python train.py --n_layer=10 --d_model=256 --n_experts=160 --experts_per_token=8 --d_expert=32 --d_shared_expert=256 --activation="gelu" --moe_layers=[0, 1, 2, 3, 4, 5, 6, 7, 8, 9] --router_score="sigmoid" --normalize_top_k=true --routed_scale=2.5 --balance_loss=0.000691 --balance_bias=true --init_std_router=0.0114 --lr_router=0.00163 --n_head=2 --n_kv_head=2 --head_dim=128 --vocab_size=17666 --norm="layernorm" --norm_place="pre" --norm_eps=1e-05 --positions="alibi" --qk_norm=false --attn_scale=0.0884 --tie_embeddings=true --parallel_block=false --init="normal" --init_std_qkv=0.0312 --init_std_o=0.00698 --init_std_up=0.0312 --init_std_down=0.00698 --optimizer="soap_variant" --lr=0.00526 --lr_mult_up=0.675 --beta1=0.95 --beta2=0.99 --lr_head=0.0114 --warmup_steps=200 --schedule="wsd" --decay_fraction=0.364 --decay_shape="cos" --final_lr_fraction=0.0 --batch_tokens=262144 --seq_len=256 --doc_mask=true --train_tokens=746900000 --steps=2850 --dataset="wikipedia_en"
Below are experts of layer 6 (counted from 0) of a mixture-of-experts language model. Rows are named router (the router's row for the expert), up (a neuron's input weights, with its number) and show model dimensions 192-255. Each number is 128 + 32 x the weight over its row's rms, rounded and kept within 0 to 255.
After each expert's rows: a language model's description of what the expert responds to. This comes from a sample of Wikipedia text that the model never trained on.

# expert 2
router [119 133 145  92 175 133 160 146 105 144  95 192 135 120  92 175 134 121 160 168 162  97 114  96 139 136 150 117  94 140 132 116  42 128  91 157 124  87  92 101  95 114  68 132 133 122 140 166 121  82 121 118 141 175 131 116 102  95 134  88 153  82 154  84]
up0 [176  87 179 118 154 182 143 161 115  95 142 153 139 170  91 138 124  83 178 108 174 142  85 128 102 177 119 118 121 160 154  73  79 136 119 170 103 141  89 115 150 175 177 166 149  94 193 184 144 130  87  58 136 114 128 147  68 146 128 143  80  44 108 162]
up1 [141 104  94  79 145 123 125  91 185 117 116 114 152 104 103 140  68 112 108 107 177 170 121 172 145 168 135 154 118  97 128  96  99 169 142 190  99 143 139 132 159 140 116  90 132  69  75 153 139  85 150 120 129 209 132 195 105  47 107 120 159 201  99 144]
up2 [126 122 145 111 178 112 117 173 106  87  79 128 181 132 125 119 112 113  90 101 154  93  71 175 137 175 156 120  54  87 156 132  73 139 121 115 135 123 159 133 162 142 138 110 164  76 127 143 159  88 119 172 197 156 131 136 113 103 138 152 148 137 103  94]
Characters of non-Latin scripts (Chinese, Japanese, Cyrillic, Bengali) plus closing parentheses, quotes, digits and exclamation marks, often in tables.

# expert 13
router [111  78 126 168  97 151 104 126  68 103 118 172 137 140 131 157  58 116 112 119 178 108 103 125 129 151  89 120 156 137 138 131 122  86 135 154 164  71  89 135 114 115  89 187 133 124 112 116 149  93 157 112 126  89  98 127 111  91 180 123 114 114 114 125]
up0 [104 174 133 153 126 126  97 103  88  72 140 130 115 170 161 131 151 144 161 138 128 106 122  95 146  85 127  67 113 170 114 127 117 125 125 167 116 110 132 113 146 121 222 195 106 108  73 119 117  94 102 140 139  75 184 145 140 106 126 173 127 145 100 168]
up1 [ 47 157 109  84 147 169  97 148  54 112 128 125 134  99 160  97 152 173 156 180 174 122  69 139 108  97 160 127  94  58 137 165 117 114 115 141 107 127  95 123 104 134 115  58 118 150 152 135  90 107 127 103 157 207  82 164 141 109 106 181 161 182 160 146]
up2 [100 129  97 185 110 107 196 106 144 133 139 181 122 180 132 113 124 110 117  91 142 103 121 197  95 105 156  98 100 188 161 136  63 109 169 146 123 143  79  94 113 160 149 106 112 124 125 121 163 136  92 122 149 138 144 115  84 165 109 189  99 108 130 132]
Hyphen bullets opening infobox or list lines (- Developer:, - Capacity:), plus words like various, several, along, and prose function words.

# expert 15
router [ 98 131 136 117 105 171 161 180 125 180 106 103 129  97 115 125  92 172 196 104  69 142 156 162 139 112 129 124 122 167 145 150 102 113 131 165 174 108 116 170 191 176 140 151 153  80 115 168 118  56 118 111  78  99 149 129 100 115 159 171 131 147 129 127]
up0 [122 114  70 176  85 152 136 125  70 161 143 109 116 147 122 127 104 183 129 132 114 126 143 136 162 140  94 102 108 156 223 171 156  94 162  64 107 194 143 177 199 111 144 117  72 118 169 141 132 152 124 108 107 137  95  77 129  92 176 129 108 153  95 120]
up1 [131 103 178 130 129  97 115 184  90 119 122 121 126 133 153 193 190 193 147 211 133 109 115 135 127 131 154 160 127 130 174  98 200 158 161 135 110  89 176 185 155 127  76 118 131 179  92  49 143 131  91 117 185 107 131 137  87 113 106 146 152  84 121 145]
up2 [114 117 165  81 115 153 155 148 147 145 106 174 123  84  91 175 129 174 113  83 165 126 148  97 119 136 194 166  98 179 134 119 140 135 160 119 149 131 135 130 159 132 140 179 202 141 178 166  97  76 107 126  67 110 129 107 101 100 110 123  64 117 177 135]
Nouns for groups of people and pieces of personal or place names, such as men, women, children, -man, -ton, Sam.

# expert 1
router [199  43 199 129 155 109 122 140  67  99 114 160 153  99 119 161  75 151 159 138  91 153  94 126 135 122 192  89 123 151 117 135  66 126  81 132 142 126 150 151 165  81 148 182 136 129 119 133 143 121 167 146  88 141 134 108 125 103 167 153 128 120 146  91]
up0 [133  62 133 142 157 129 124  97  81  40  79 159 198 138 163 149 165 103 136  66 129 155 154 112  83 124 121 127 207  91  67  36 147 128 157 148  82  77 168  77 107  72 198 159 164 104 137 123 143 122 104 164 148 131 118 130 140 125 137 106  56 231 120 139]
up1 [150 181 174 142 148 104 148 113 127 116 144 173 153 110 126 112 145 112 117  77 155 132 103 129 140 114 153 115 135 110 151 154 104  95  80 112 184  74 123 157 127 163 117 125  85 210 157  95  93 138 141 146 136 155 127 141 101 120  88 137 168 132 134 147]
up2 [164  96 135 107 112 137 118 125 130 118 214  98  72 202  80 134 149 190 152 104 168 116  66 165 140  66 115  91 154  91 114 112 130 157 122  99 170 159 141 130 108 130  93 124 101 110 130  44 122 105 109 133  81 123 157 145 151 112  86  79 128 151 107 135]
Word-final vowel pieces closing non-English names of people, places and titles, such as Ad-ana, K-ara, Pat-o, Láz-aro.

# expert 48
router [125 116  84 182 118 117  76 157 104 113 118  95 160 135  72 191 109 111 167 129 141 102 100 141 117  98 130 154 119 137  98 125 116  81 130  99 119  72 146 144 128 145 102 178 128 112 156 103 160  78 179  77 149 109 100  79  94  74 105 162 113 108 112 138]
up0 [117 131  78 129 146 108 100  96 126  99 150 136 103 137 179 196 123 103  85 118 186 119 141 141 136 112 103 120 162 176 111  96  52  77 139 113 127 130 104 190 141 120 147 157 189 198 166 104 125 124  82 114 158 126 172  90  75 139  64 170 129 108 188 129]
up1 [138 126  69 195 116 116 133 172  72 160 124  48 154 100 116 126 164 115 115 123 114 105 121 181  80 155 116 145 161 146 120  99 108 134 134  92 186  76 137 100 155 109 131  85 148 114 100 125 190  95 114 230 105 162 108  38 129 157 146 130 127 105 106 145]
up2 [161 140 182 131 158 105  56  98 118 146 139 129 170 164 150 142 164 136 170 134 129 114 131 167 119  39 126 147 170 120 119  92 117 134 148 149 127 125 104  87 113 123 120  82 100 125 117  85  67 169 124 122 153 147 188 159 152 115 113 146 163 145  64 107]
Articles and possessive determiners opening a noun phrase after a preposition or verb: the, a, an, his, their, its, 's.

# expert 44
router [147 121 174 186 156  66 133 114  76 117  79 139 115 137  74 157 140 165 184 131  85  52 141  42 153 105 197 165 130 131 138 147  72 134 170 146 161 119 125 130 124  92 118 134 100  57 109 173 157  77  85 111 118  95 139  63 111 136 128 138 143 170 170 106]
up0 [137  84  53   8 198 154 152 134 113 135 132 110 108 107  94 164 127 111 115 157 141 156 140 131 137 152 141 171 128 160 133 137  92  71 141 146 169 120  83  84  85 158 116 163  96 145  92 205  75 120  99 146 126 119 150 130 134  64 136  86 122 147 130 149]
up1 [151 117 148  97 131  80  82 109 156 109 114 180  67 150 105  82 175 107 137 122 143  69 137  52 159 156 136 112 106 106 106 118 114  98 179 157 170  66  95 183 129  61  98 108 170  72  91  93 130 110  72  93 108 156  72  77 117 104 148 131 171 109 139 129]
up2 [160 123 161 126  82 123 139  89 118 157 104 129  84 138  57 164  69  87 138 115 166  89 154 157 154 106 137 115  66 144 109 123  83 102 159 118 150 177 109 108 142 158 129 132 111 145 108 106 170  92 122 163 119 125 105  79 122 146 167  46 125  80 161 173]
Table cells and headers in sports results and election tables, such as Team, Votes, Candidate, round, W/L, and pipe separators.

# expert 29
router [ 84 135 132 143 154 203 102 151 100 169  86 176 140 142  77 127 106 161  78  98 127 114 115 170 163 167 161 149  74  86 148  82 117 133  82  80 126 109 103 134 122 114 142 126 120 103  59 101 152 170 129 109 133  78  75 110 107 111 123 123 144  79 124 143]
up0 [ 84  59  72 181 174 121 127 202 117 187  90  76 166 140 180 125 127 134  72  84 102 112 104 105 135 125 209 162 138 165 102 167  65 141 165 150 111 156 128  99 110 155 125  92 139 114 120 114 104 132 158 127  81 143  84 119  47 122 152 170 129 109 117 129]
up1 [134 116 117 161  82 165 117 119 170 200  62 121 154 154  91 157 105 160 132 170 106 162  86 159  88 138 141  84 105 157 139 147 115 141 128 116 106 131 146  47 117  86 139 131 104 121 148 100  77 150 126 132  90 148 121 121 209  98  96 155 134 134 166  97]
up2 [ 75 127 157 122 207 101  77 152 119 153 106 120 123 124 166 102 167 127  92 112  82  49  82 189 156 143  99 132 139 147 126  56  58 159  84  82 142 154 130 136  81 151 132 125 139 112 138 139  73 152 164 111 171 102 119 165 104 128  62 145 156 102 119 138]
Subject pronouns and clause openers after commas or periods, such as he, it, they, that, which, who, There was.

# expert 37
router [127 122 119 116  97  94  88 172 105 148 170 150 127 107 141 170 131  90 102 110 183 117  64 143 129 106 151 133 133 115 145 134  41 119 117 155 144  88  85 131  93 153 117 189 142  95 137 110  70 109 131  73 149  85 172 142 131  98 123 149 104 144  59  44]
up0 [173 186  93 153  98 159 140  88 119 167 148  90 115  84 165 132  65 149 135  88  69 161  71 152 124 113 160 112 123 110 134 109 126 139 228 196 101  98 138 111  58 145 117 169 114 115 111 117 108 173  96 131 133 144 152 163 113 117 150 165 201 132 154 126]
up1 [153 126 127 121 147  94  96 143  88 125 127 128 135 156 139 160 109 167 117 133 136 153  81 126 168  91 121  78 160 112 176  88  92 156 118 160  83 175 120 130  93 102 135 135 144 144 108  71  70 122 145 142 125  75 143  93 150  93  94  85 132 167 114  65]
up2 [145 156 155 112 175 131  92 173 193 124 124 126 123  78 178 151 104 125 109  97 120 123  86  81 116  88 132 175 130 151 125  58  97 161 125  70  85 129 128 124 133 188 139 103  95 147 103  88 139  87 144 125  80 156 146 124 128  93 108  97 156 179 122 119]
Symbols and digits inside structured data: degree, minute and second marks of coordinates, decimal points, year ranges, colons after field labels.

# expert 36
router [158  89 190 146 119 141 107 116 144 127 138 112 175  97  97 111 123  76 143 143 123  97 103 141 112 115  99 111 117 141 142 124 139 120 178 162 157  95 133 171 173 163 141 140 176 104  86 170 141  68 115 122 176  39 157  92 200 117  99 143  34 132 127 170]
up0 [165 170 199 131 166 132 149  88 129 108 175 174 167 106  75  89 108 164 119 102 112 219 118 174  94 139 103 130 138 127 165  92  72 117 107  84 121 125 139 168 152 123 179 164 138 167 133 156 111 174 123 113 113 164 149 185 136  96 106 128 164  76 141 133]
up1 [133 161 103 135 152 132 150  54  68 126 155 151  88  77 160 162 147 138 140 138 155 101 108 117  88 119 101 100 162 102 156 154 160 118  99 115 110 107 149  87 116 111 150  99 129 182  86 128  93 144 184 134 105  90 130  85  71 107 148 165  98 122 131 137]
up2 [109 139 165 124 130 118 132 116 148 129  86 115  91 166 108 148 199 103 112 174 128 136  73 166 165 122 143 105 116 139 156 107  79  91 190 157 164 121 178 146 171 106 135 140 127 149  50 105 132 165 113 131  97 109 107 109  49 116 115 110 140 131 110 115]
Noun stems and middle pieces awaiting a suffix, often in car and engineering text: water-c(ool)ed, car, Rock, (rib)osomal, (aut)ofocus.

# expert 21
router [120 148 148 183 186 119 102 156  98 198 133 105 121 130  79 114  86 155 145 148 142 147  96  87 130 103 161 122 113 126 126 108 109 149 112  81 229  88 129 113 115 112  89 143 116  80  75 155 158  98 141  92 116 146 133 108 157 108 132  86  78  78 145  73]
up0 [129 115 219 141 176 118 119 169 103 160 121 124 115  90 121 111 117  58 135 124 131 130 168 116 154  86 114  66 159 176 124 103 132 117 101  74 101  82 154 136 154 158 103 113  91 149  80 138 119 129 163 110 174 129 149  56  98 111 104 170 148 139 114 131]
up1 [129 157 150 129 113 150 133  76 141  91 167 113 150 120 161 109  98  97 192 176 118  87 113  93 122  46 115 151 147 126 136 133  94 180 147 115 104 194 166 130 139 182 132 162 131 156 161 204 106 120 167  81 178 121 164 115 128 125 127 137 149 123 127 108]
up2 [126  81  36 142 136 202 123 112 122 102 167 121  80 119  95 114 151 160 151  96 183 129 183 135 143 108 102 104  43 126 151 112 122 104  65 141 139 152 148 166 102 119 131 115 129 131  81 108 171  76 162 125  94 136 113 118  80 104 165 128 112  95 108 106]
Closing parentheses, brackets and quotation marks after titles or glosses, often before a table bar, such as (1972 film), [pt].

# expert 8
router [180 144 160 155 107  96  66 110  97 157 172 190 170 109 149 191 141 105 120 100 129  74 124 182  84  66 170 145 103 126 139 150 118  13  91  98 110 109  41 102  88 162 106 146 107  98  69 156  86 119 113 108 136 111 130  92 202  98  99 115 131 142 167 106]
up0 [144 124  79  64 127 136 150 134 120 123 137  89 129 163 108  48  64 105 145 125  68  96 144 175 142 109 115 113 115 126 112 161 129  91 149 134 119 135  83  82  49  94 119 122 158  97 128 152 189 123 130 125  83 100 168 101 116  67 134 209 156 139 184 102]
up1 [137 118 132 125 153 131 136  85 104 120 155 206 161 152 116 128 155 150 107 139 197 142 115 174  90  96 145 137 106  99 170 137  51 168 165 116 174 137 115 133  62 152 117 153 100 165  81  98 112 153 142 136 144 145 106 150 149  96  97 125 107 104  74 128]
up2 [103 154 120 106 152 100  67 121 145 141 138 101 102 120 122 167 114 154 185 130 152 141 139 158  91 108 159 159  86 168 126 157 106 104 108 107 127 160 106 118 141 130 100 139 164 119 109  98 166 125 171  90 138 159 146  74 152 136  29  92 135 141 130 179]
Section-heading words after == and list-item starts after line breaks, such as Gallery, Notes, History, See also, Personal.

# expert 60
router [152 123 119 112  90 166 142 104 134 138 127 151 121  96 127 139 123  72 108 163 116 146 104  76 123  79 177 180 114 104 152 116 133 117 185  99 184 112  46 124 140 213 141 133 163 137 116 149  53 160  67  71 169 156 111 126  96  54 110 178 119  90 146 189]
up0 [148 142 188 124 115  97 117 117  88 147  92 131  94 104 138 149 105 139 141 198 122  90 160 105  87 101 185 126 209 133 134 127 150 108 104  84 126 155 154 134 112 125 154 114 133 127 188 143 132 143 132 128 139 153 142 104 158  54 126 152 114 123  36 122]
up1 [107 120 141 100 116 100 138  91 111  75  95 135 176 111 125 153 111 108 130 150 153 193 142  94 111 147 113 166 155 102 155  85 121 114 115  78 145 129 160  51 159 130 153 123 158  89 143 100 110 155  65  67 138 104 123 117  74  83 145 154 116 156 122 110]
up2 [169 119 142 107 184  96 108 154 115 116 156  84 144 140  98  74 108 122 123  88 159  59  65 117 121 116 144  53 176 189  70 110 102 144  93  72 165 155  85 124  58 135 168 152 141 143 116 124 110 161 128  54 164 104  89 115 122 141 122 151 172 127  84 136]
Pieces in geographic and measurement text: km, sq, United, New, South, commas in numbers, and pieces of place names.

# expert 63
router [130 181 162 198 117 107 143 145 131 131 160 100 178 182 121 161 109 124 141 104 135 106 137 137  93 116  94 118 116 164 212 129 103 100 140 119  60 113 137 153 143 183 145 137 143  99 119 176 143 124 153 128 159 111 110 117 173  74 127 119 177 119 131 142]
up0 [108 124  77 166 142  94 124 146 141 128 157  72 136 169 118 142  83 181 187 131 141 156 174 128  44  88 104  78 161 106 139 121 161 179 105 106 127 143 110  99 170 103 136 167 184  56 165 130 104 177 149 133 121 135 103  99 124  58 101  94 151 164  64 167]
up1 [105 162 130 160 164  70 124  79 102 131  77 150 179  95  86 155  99 106 131 154 178  95 145 105 147 181 157 165  70 128 102 121 112 130 173 124 154  98 134 113  88 102 159  82 130 143 121 175  95 153 128 163 112  74 164 145 129  89  61 123 174 189  93 158]
up2 [124  81 103 146 130 116 156 134 104 148 124 120  99 163 140 142 119 160 155 137 179  81 116 148 139 163 165  98 180  94 163 131  84 153 101  99  89 130 186 127  96 151 176 107 128  93 141 166 109  23 133 129 126 116 133 165  87 118 183 151 213 123  67 155]
Forms of be after a subject, such as was, is, been, plus Am, Me, Man in song or show titles.

# expert 23
router [154 109 152 147 170  76 139 127 130 200 124 145 162 129  57 143 106 113  92 145 156 112 113 128 164 106  84  63 105  73 196  95 135 143 133 145 138 103  89  90  87 170 113 156 103 126  29 163 124 102 115  77 137 133  99 130 164  88 133 137  83 134 121 152]
up0 [ 90 131 123  85  83 143 153 181  91 145 202 164  83  95 145 138 128 145 142 124 184  96 177 149 118 135 102 126 143 109 145 100 130 142 157 143 117 134 136 126 107  98 132 200  94 138  91 126 111 141  88  92 161 150  72 186  96  59  96 142 128 116 140 148]
up1 [132  38  82 203 115 122 145 134 139  87 173 139 108 126  58 208 131 101 122 172 161 119  68 150 186 131 160  97  53  94 169 123 161 133  72  55 126 111 126  80  96 137 125 128 119 154 133 126 148 137  89 168  92 122 139 184 113 104 102 124 147 143 177 153]
up2 [104  99  39 117 103  63  63 155 113 136  70 123 170 126 154 109 114 140  96 116  88 120 150 140 179 103 152  72 132 147 123 121 114 163 155 130 134 116 222  86 165 107 141 130 114 109 137  68 105 122 131  96  24  58 149 144  98  85 178  60 166 165 149 148]
Common verbs and nouns in running prose, such as used, built, set, led, sold, plus mid-word pieces like convert(ible), mark(er).

# expert 42
router [185 133  74 158  95 130 114 120 121  87 116  93 129 105 112 134 145 130 122  89  76 125 146  95  64  68  89 137 108  83 141 173 106 112 137  38 153 134 136 108 152 122  57 174 123 135 144 150  65 195 120 106 108 133  75  59 176 168 123 118 133 171 110 159]
up0 [134 107  95 142  74 135 161  93 214 117 111 107 167 130 198 144 106 143 116 141 127 194  78 125 152  88 161 175 135 162 113 145 157 112 151 117  99 110 163 132 138 114 121 167 168 110  92 102 111 177 105  88  82  75  95 122 138  93 153 154 116 130 121 153]
up1 [127 148  50 184 111 188 143 127 155  91  87 107 147 107 116 141 124 164 144  70  98 120 125  61 108  69 102 122 167 102 136 135  82 136 106 141 107 143 124 139 161 101 157 140 131 145  99 152 158 212 103 100 131 158 137 103 165 130 127 111  85 151 138 165]
up2 [128 157 187 190 127 142 135 120  95 170  57 145 128 112 205 138 118  99  94  74  94 113 115 127 158 149 132 188  98 103 157 128 174 174 150 122 131 127 154  45  83 137  73 141 101 150  91 134 175 164 112 109  73 168  90  68 160 154 124 151 102 119 156 165]
Row-starting pipes and party or field names in election result tables: Labour, Democratic, Republican, Candidate, Swing, plus section heading markers.

# expert 59
router [150 140 130 135  96 115  80 185 109 138 180 132 213 112  86 157  77  88 147 102 116  69 103 137 127 135 166 120 107  85 124 153 151 101 123  69 122  77  87 112 122  78 112 171 148  95  94 134 121 132 186  86 146 108  93 113 121 127 110 174 163 135 152 142]
up0 [139 116 129  95 146 174 102 109 125 120 141 120 183 109  95  88 125 162 156  68  86 142 174 105 136 115 155 148 129 153 133  96  75 156 140 126 158 155 130 151 135 159 124 140 158 156 138 136  99 113 153 122  30 126 111 138 104 125  84 144 184 124 168 134]
up1 [114  99 133 139 115 105 111 156 160  73 145 111 157 129 190 159 111 138  99  96 151 107 145 146 105 143 118  50  93  98 152 156 121 166 162 135 128  91 103 159 120 176 142 141 165  58 197 127 140  93 152 101 140 150 103 175 112 121 185 141 158 144  80 114]
up2 [122  94 116 151  94 128 135 141 183  60 169 114 133 106 112 146  88 106 126 106 114 117 108 128 178 189 114  90 116  95 162 143 139  52 125  52 151  93 101  42 134 111 117  97  73  68 128  91 153 109 146 112 143 164 160 145 100 152 173 100 118 163 103 108]
The preposition in and other prepositions or articles before a noun phrase, such as in 2004, through, during, In office.

# expert 32
router [ 95 105 107 126  95 209 138  93  97 139  59 184 170 105  58 140 149 179 141 103 132 153 104  97 121  92 129 140 146  75 157  84  99 115 173 100 125 112 162 146 182 114 132 135 138 101 121 174 131 128 149  87  97  98 155 128 114 127  44 173 152 133  63 125]
up0 [ 48 209  93 117 170 140 109 139 168 128 118 139 134 113  84 160 123 181 161 158 116 174 194 145  88 148 179 156 147 168 166 114 141 147 170 115 163 107 149  99 133 167 138  86 143 122  44 143 108 140 164  84 113  58 102 107 110 122 150 156 149 118 104 159]
up1 [ 98 131 131  73 113 171 150 122 105 105  92 157 173 110 169 140  94 114 145 123 120 148 175  90 121  83 105 187 151 116 147 139 160 120 165 134 160  82 121 144 124 128 184 150 153 137 118 152 155 144 111 110 143 127 111 180 163  83 117 147 141 119  67 115]
up2 [143 102  62  67 104 117 123 127 120 142 134 140 145 119 124 149 147 184  81 139 112 174 154  90 127 104 152 150 134 118 126 135 151 110 131 133 122 126  97 144  93 144  84 213 197 130 119 151 155 142 142  49 142 123 128 117 123 161  43  89 141 118 151 104]
Word-internal pieces of compounds and names, especially after hyphens (-b in fifth-biggest, -k in free-kick) or inside German and English names.

# expert 18
router [146 140 128 108 146 164 143 141 186 136 135 131 104  95 123 156  96 194 133 196 106  70 107 118  61  58 110 101 117 127 126 163 114 155 160 155 173  69  87 113 140 105 133  95 187 113  64 171 142  50 148 125 194  77 102 108 146  80 138 161  86 113 141  74]
up0 [103 191 124 151 147 118 156 143 163 174 116 125 161 105 119 170  53 173  86 123 133 104 126 102 169 136 153 180  65 146 106 125 173 153 186 134 149 102 106 102 136 153 109  98 127  94 121 127 129  63 123 132 137  87 133 111  62 105  85  68 148 118 109 123]
up1 [116 105  87 116 169  99  95 104 166 156  80 110 172  84 112 147  97 212 152 122 140 158 175 172 138  83 141  77 130 121  85 121 112 106  94 106  92 142 165  81 109 180  74 128 130 136 157 132 111 140 121  89 117 154 174 130 119 135 154 145  75 161  75 192]
up2 [174 173 135  91 151 114 175 124 148  66 133 170  84 127 125 183  91 149 114 116 141 137  87 146  69 106 126 174 130 128 193 112 157 131 147 124 141 113 187  88 163 145  95 131 107 132 123 111 136  54 125 137 107 115 118 128 191 129  97 192 130 167 122 119]
Final pieces of words and unit or equipment nouns in technical text: lb, kg, hp, ft, guitar, engine, chief(tain), tr(uss).

# expert 40
router [165 195  96 172 163 154  91 139 135 171 174 128 241 132 132 136 140 109 172 122 163 111 141 123 127  91 105 104 137 195 165 115 134  63 150 106 155 115  86  68 121 175 112 121 143 107 110  82  64 142 121 132 177 105 144 123 172  99 170  69  68  43 158 162]
up0 [215 125  88  55  90 111 147 127 167 148 124 130 152 114  65 112  85 133 182 161  85 105 170 144  78  83 144  90 148  80 163 150 114 123 122 126 172 136 151 100  79 117 156 142 185 105  97 151 188 114 154 118  96 141 137 159 189 133 122 143 103 146 168 135]
up1 [130 189 122 161 195 107 128 154 158 187 165 113  94 103  86 153 118  99 103 124 134 177 126 142 163 112 125 103 111 110 127 120  99  79  95 132 147 160 136 211 129 103 106 168  84 134 117 103  90 147  94 180 166 103  53 128 110  94 120 130 161 126 135 148]
up2 [133 122 129 195 128 146  49 141  57  98 183  87 162 142 135 157 125 138 103 158 154 109 143 138 174  89 130  81 138 121  81 133  82 117 193 108 120  97  94  62 125 146 170 176 162 102  87  94 154 189  84 184 117  67 139 106 167 101 126 112  98 125 137 133]
Opening pieces of lowercase or capitalized words, often prefixes like un, dis, con, pre, ex, Reg(arding), Reg(gae), plus known, most.

# expert 31
router [113 142 147 176 161  95  58 115 103  91 177 137 149 162 149 223  98 116 142  84 126 162 139  99 127 143 132 192  79 147 134  80  84 113 124 157 108 108  91  83 110 136 155 163 169  97 110 143 160 137 123  29 137 117 158 130 147 106 131  85 109  67 143 129]
up0 [132 108 166 106 175 189 180 179 118  82 138 146  91 136 153 118 139 166 126 133 101  83 117 102 104 128  91 154 109 108 104  43 134  69 109 143  62 130  93  85 112 117 176 143 118 164  61 148 151 135 162 143 110 104  76  78 130 143 125 177 150  99  91 121]
up1 [156 145 148 156 144 126 102 108 106  94 105 100 108  87 113 148 151 154 215 145  89 178 151 152 167 117 128 162  84 131 147 141  88 147 112 159 162 100 145 129 115  98 119 158 162 113 117  91 118 110  76 105 142 113 146 130 147  98 144  96  95 141 142 124]
up2 [ 85 110  60  62 130 126  56 165 121 132 134 116 126  76 160 142 112 142 160  95 118 183 172 113 130 118 162 194 120 128 123 115  62 123 177 212 158  76 133  83 145 163 134 113 233 104 147  96 126 122 159 129 143 146 214 192 133  51 133 138 119  92 157 123]
Discography and album-article words and cells, such as album, Label, Released, Genre, chart, plus review-table Star ratings and parentheses before featuring credits.

# expert 41
router [111 100 147 102  98 107 128 134 127 133  80 182 150  80 135 173  79 147 111 163 139 117  87 122 108 177 114 140 115 123 160 144 110 117  79 119 144  68 132 100 118 131 136 109 144 117 114 113 140 122 111 165 141 134 120 122  92 119 127 122 133 160 122 140]
up0 [113 110 143 160 182 175 121 154 166 131 170 123 118 101 107 122 132 171  95 137 102  82  89 125  76 166 135 166 153 111 133  94 100 136 149  84  95 126  80  87 143 129  96 116 119 140 116 139 149 154 123 124 121 135  95 196 161 107  92 116 184 137  90 103]
up1 [158 145 100 113 121 102 136 132 111 147 101  96 134 116 199 125 138 114 175 117 118  86  81  95 183 130 106 159 211 107 112 133 140 136 190  94 183 101 123  62 123 139 161 133 156 130 120  54  98 153 115  97 135 143 150 114  71 150  96 139 130 173 121  96]
up2 [126 186 133 141 119 166  96 145 134 181 111  90  76  48 170 188  87 153  96 151 153  62 112 161  85 177 135  95  82 127 186 120 123  93 194 131 111  91 114 126  66 127 142  93 112 100 155 139 176 141 141 158 146 130 119  85 111 126 104 146 120 139 172 114]
Middle and final pieces of proper names, especially surnames and place names, such as -ey, -ock, -ić, Dun(fer)mline, K(ow)alski.

# expert 3
router [143 159  91 144 118 144 132 125  93 175 127 172 172 104  46 130 125 162 116 134 171  30  84 110 116 110 105 110 118 153 124  89 129 139 100 153 148  54  90 103 120 166  86 153 157 101  85 139  96 122 122 134 141 183 113 129 191 148 150 119  99 110 102  67]
up0 [173 115  90 134  64 111 159  85 133 136 148 132 175  83  76 114 130 169 147 135  64  92 123 134 102  98 150 108 136 145  97  82 137 170 112 136 118 115  86 129 163 132 105 192 104  79 149 159 158  83 125  78 208 136 189 160 143  89 112 134 132 123 178 112]
up1 [130 133 145 130 157 138 141 163 149 149 143  83 101  64 132 111 134  72 149  85  95 127 141 129 126 115 163 106 108  87  99 112 117 137 178 112  95  37 135 167 121 147 105 104 116  83 110 169 115 141 179 112 136 154 156  85 130 181 172 107  84  77  46 150]
up2 [167 146 186  86 126 123 118 140 143 146 141 179 113 106 126  56  50 136 165 157 146  92 116 133 100 142 100 116  58  57  92 144 106 154 107 134 183 133  77 152 109 104 123 135 124 104 118  98 168 146 111 140 172 122 182 171 149 101 103 101 116 108 110  90]
Middle word pieces of Latinate verbs and nouns after prefixes, often before -ation or -ing, such as develop, ract in contractor, negoti-ate.

# expert 30
router [139  57 155 119  82 161 113  46 134 138 142  87 144 135 137 162  97  93 126 124 192 113  97 153 136 129 144 190 147  59 139 107 106  87 182 118 113 124 156  95 137 164  97 142 103 114 120 131 120  43  95 109 141  96 158 103 199  57 149 123 134 139 140 162]
up0 [132  81  92  69  59 142 101 112 113 158 151 136 116 112 159 141 135  81 111 103 173 119  81 118 125 172 159 167 130 136 161 106  90 120 140 174 120  99 197 140 140  86 150 170 154 148 138 101 141 174  94 155  76 157 167 108 116  77 122 113 166  93  89 126]
up1 [163 147 151 114 107 111 114 139 145 176 182 164 108 118  63 167 132 136  87  90 142 151  82  76 127 108 123 156  69 130 147  91 141 111 151 111  87 171 134 169 165 149 182 135 139 145 101  97 108 116 122 101 128 128 173 150 169 120 134 144 117 124  99 129]
up2 [182  78 132 100  97 130 141  78 149 173 116  82 120 113 161 153  62 106 188 107  48  63 124 150 148 137 142 219 139 139 165 144 135 112  97 142 142 140 114  98 166 143 177 101  87  90 162 136 190  80 119 193 133 130 105 125 153 134 132  81  74 104 109 135]
Directional and positional words like North, southern, right, top, middle, plus word pieces in anatomy and biology terms: c(ort)ex, he(m)oglobin.

# expert 52
router [151  92  99 101 120 131 155 105 127 137 147 178 114 104 134 140 115 155 174 104 115 135 106 109 155 115 138 145 126  88 164 100  78  79 102 108 174 101  55 125 154 132 123 121 119 130 140 156 130 105 146 109 109 142 121 145  91 133 151 127  92  73 102  80]
up0 [171 173 167 184 132 139 174  72  54 158 109 178  82 102 206 116  60 130  77 152 131 130 105  96 177 139 114  86 144  77 145 147 132 141  99 105 193 111 121 184 142  85 121 153  94 145 167 137 163 164 157 136 130 138 102  44 102 157 151 130 140 118  79  95]
up1 [128 121 151 122 115 133 151 131  61 104 133 118 100 149 161 192 181 131 113 172 116 152 125 125 169 104 122  99 138 169 189 109  92 126 118  89 142 144 118  97 176 140 179 112 155 100 166 128 143 122 103 142  95  87 165 118 165 139 108 147  96 137 109  85]
up2 [195 133 115 129 109 143 114 107  98 146 104 129 134  77  94 107 133 123 101 191 150 187 139  81 153  74 164 157 157 139 108 144 174 127  84 153 113 156 133  81 116 140  89  91 144 100 111 125  88  81 105  95 140 148 107 139  92 159 145 130 194 131 129 112]
Countries, states and cities closing a location phrase after a comma (Hampshire, England; Washington, DC), plus occupations like politician, singer, president.